config = dict(
    num_hidden_layers=13,
    hidden_size=256,
    n_experts=16,
    experts_per_token=4,
    d_expert=160,
    d_shared_expert=0,
    hidden_act='swiglu',
    moe_layers=[0, 1, 2, 3, 4, 5, 6, 7, 8, 9, 10, 11, 12],
    router_score='softmax',
    normalize_top_k=True,
    routed_scale=2.0,
    balance_loss=0.0066,
    balance_bias=False,
    router_z_loss=0.0001,
    init_std_router=0.0225,
    lr_router=0.0012,
    vocab_size=29017,
    norm='rmsnorm',
    norm_eps=1e-06,
    tie_word_embeddings=False,
    optimizer='adamw',
    learning_rate=0.00172,
    beta1=0.9,
    beta2=0.99,
    batch_tokens=[32768, 65536, 131072],
    max_seq_len=2048,
    train_tokens=679500000,
    max_steps=10971,
    dataset='wikipedia_en',
)
Below are experts of layer 8 (counted from 0) of a mixture-of-experts language model. Rows are named router (the router's row for the expert), gate (a neuron's input weights, with its number), up (a neuron's input weights, with its number) and show model dimensions 0-255. Each number is 500 + 40 x the weight over its row's rms, rounded and kept within 0 to 999. Numbers have three digits each.
Before each expert's rows: "gets" lists some tokens that make up at least twice as much of what it gets as of all text. This comes from a sample of Wikipedia text that the model never trained on. Tokens count by the router's weight.

# expert 6
gets: " |", " and", ",", " was", ", and", ")"
router:537341580439501419473612443470415549460520516454527479477501539440467457476515494466530428569572566513564463515474473464507477485525571457471516501478454499529459485515481434495535524496549489484440507501492517461424525493542520507491538542474492518505534482539543512520464505540530538580489495520488500489479488465543442443515507553530524496479558489437513534506499442479556490449495484555459488551531513526458521515506499464534475448451555553534563552519491448502533525532505524531459456414516425507465548513482508517486434487546468498429474477481498464453492507473500500531455500458488468549553508505523497461496452423463506477439497505485480538452510456476539485458512528432549516465497409525538504514557435487502553480567513414513520493464456543431478454368455428
gate1:623595482538495426568588412510485507493489517473512501498470519460512541485521535483470458529555526618450450491468495499526545463513535504525471526525580515532487586558500466458490547495496379492476474494473549541514536490534477480484467547485474507479518460542527525546529456511470465456432471505469523536451490446534529446550488453527480507488453476535491479550466465437496477444435503555546478504558460523502470540570521444549495518424608498474562506481467524511585546459443552498478446514567498556436522493590429497554475506492508471547446509430587553483461477487514487509414505495482531503480507466474470442515483517520510459443530527431449489497528509416503453488459448493536556573474434532472505477557462468448532536487524480488483491491474514520473523486498504
up1:552497488503466466531516397396496478524540530522514525510469502461581456451420504503501543532530526534483539494527531513517490537528488580430413496563469464469479503492479449413484506577545520518454494622480473534575492482471512489465455492488476462533513557496552592494532499455487470462486504487520554519484528563577564433455452514447390527424552537534509488542535514470511537476475501482584452479492458472574518501518509535517536567527528519465489551509483430466499466494492458450603500507495517489506523484508467490496501489477483507468442441485550446496536530481458517555472506487474489498457529484464509532567551540485516415533536463460472547520478444460509481566499456449548495601523552481442517492413542579499544502568476469466468512485488483573470440490462486

# expert 2
gets: "\n", "1", "\n\n", "2", "0", "3"
router:487477529413519421470569443563504501499504475482487449481494515495463485441511482477555439546518556519485525476497478515475449399606501474466524526535529501468522549457531495442482526434515517475481507458504566459520504519518494533537505570506487547501564487538554514508440476516547558466494475517511503462512507490510426441519507550486539507490487488383435519487459449476576494485425433556498450487519504503505459509476525463532436463510610484432506534539542480512519519553510496516504462452515321499467494538567542463497454476452462547475416496512531492507531462439471444484430479480478491539521503498490538473451507467442477521490533483457531467504505467424525502473507507472526523503438496526507499531624503467510481448553466444501563495481463504516540446385425469
gate1:490576498480535469496494449473460481510513518563519443504478489471503442509500488549488469527435476501556468486569548536585437563485568460525429531554466556445393470496534482453532533472520440483529519526468518571479479543547514521510559506413439428575495450531521486526412408506562472521515450581510500488507516503471518483546487513457474466440487544482482517509439486569571516516544483523480517445526560475569479506483475474534443512499471480524493488523525526484522513527524487456471498499521471547579493498466512438507540453528484464529473522505541516535492497518469451566520460536517515496546457464526559461510483512443447515581477480540486444488538493538483503496555564439548577445437465550434527560577547569616466527521555431490479447591487475471503488462465492
up1:490524515446501499433555519496485439539470435503470604510530482529465489497446497426534547545492516476478526509561497434530553471535480397496471470489530475525509529507462459499431506492467444473556443486473487485514504501477528456466389528512547582525559512498492509493447499462446571485536476488534523489557449541530545516477488522558468443524578490511462457471599466487493437444482540517548590491482522525469558569472489467517527491463465515512464540446532453450475546443480491542601459419461474415522520536539477500447513483411552476525537556526513448494551534464472496483414544542504517543498424452486513517445530501502504527541554478536523475497496540528559463514423484550505439441496473497568516487497525551498442587510474493518533538481559492473584492534475566

# expert 3
gets: ".", " | ", " |", "\n\n", " =", "; "
router:579348561438546330464583454507442508482515501472482472509508481425482481486519513514509492521520537582502497460453474506505512462664503483507530489460466510508450552510413503421513538442509426507426551465503487455466487485549521493491566514514457538484530463502532479497455458512558482466489514519509556500490491456507473457496506564485536471437480482427487563511501496512488500512478487502459514498553513548511515504515568524523462452450579518456513476490483518520531532509487507497487507471500438583493500503522509421469481511469495465464490468498529506473492447522537463531484505502486472529506494496494542468459475408505594456443446474445455493515498486491532487446569533466520561513484440525505488512563490498544521396513534393472531516457482539454499513408511456
gate1:513651533489526410529536465449532472580415532513395460549494509532511449519492482501470413501545462495543497457540519438476499484523539503468523558522517435485525540494498530476475551433434466489496620498486542483454526531424462630463542513508504583551516502466463513536463488520542541540483518454502496523504457491530478531506572537523511495524467507527547481499484520478504493467518512534542538522546523477427499527576527524503512467423484544502501515464431503514487484470531508549562454479502569466428517550546458525531411515522465453472596542421527531454509493496496530511465481557473453589499507516460529470571507452499479444471459502436470524492466504487497486500522491515539476464465430571473503464498494438467548523535556427539446477553500509455503532456511465
up1:512453468492486523508543526546482408504464489563527453530497546436533465493517498431463504501473478467546529429453433461539447491524464474508511463555479436474441494492505478508464452506508592528475471538473513475512515534525509509436552486478538457525425513493500520461553476498477538507553528486569454595515462485522477527510479583539493507482471510500519523485581486517537563526501449558494490587536532449470503509519567510547620491499415531507511454535475486547534403504508500561615426389415531537472521469484509479530549464567478482445554556497475535462513532541533501545583488477448502479502474501435451508549436539557527457427447523527495496480549517432536482573520482507455491557430520495525493506496538494462515488417460467518484457482510567522535512493459455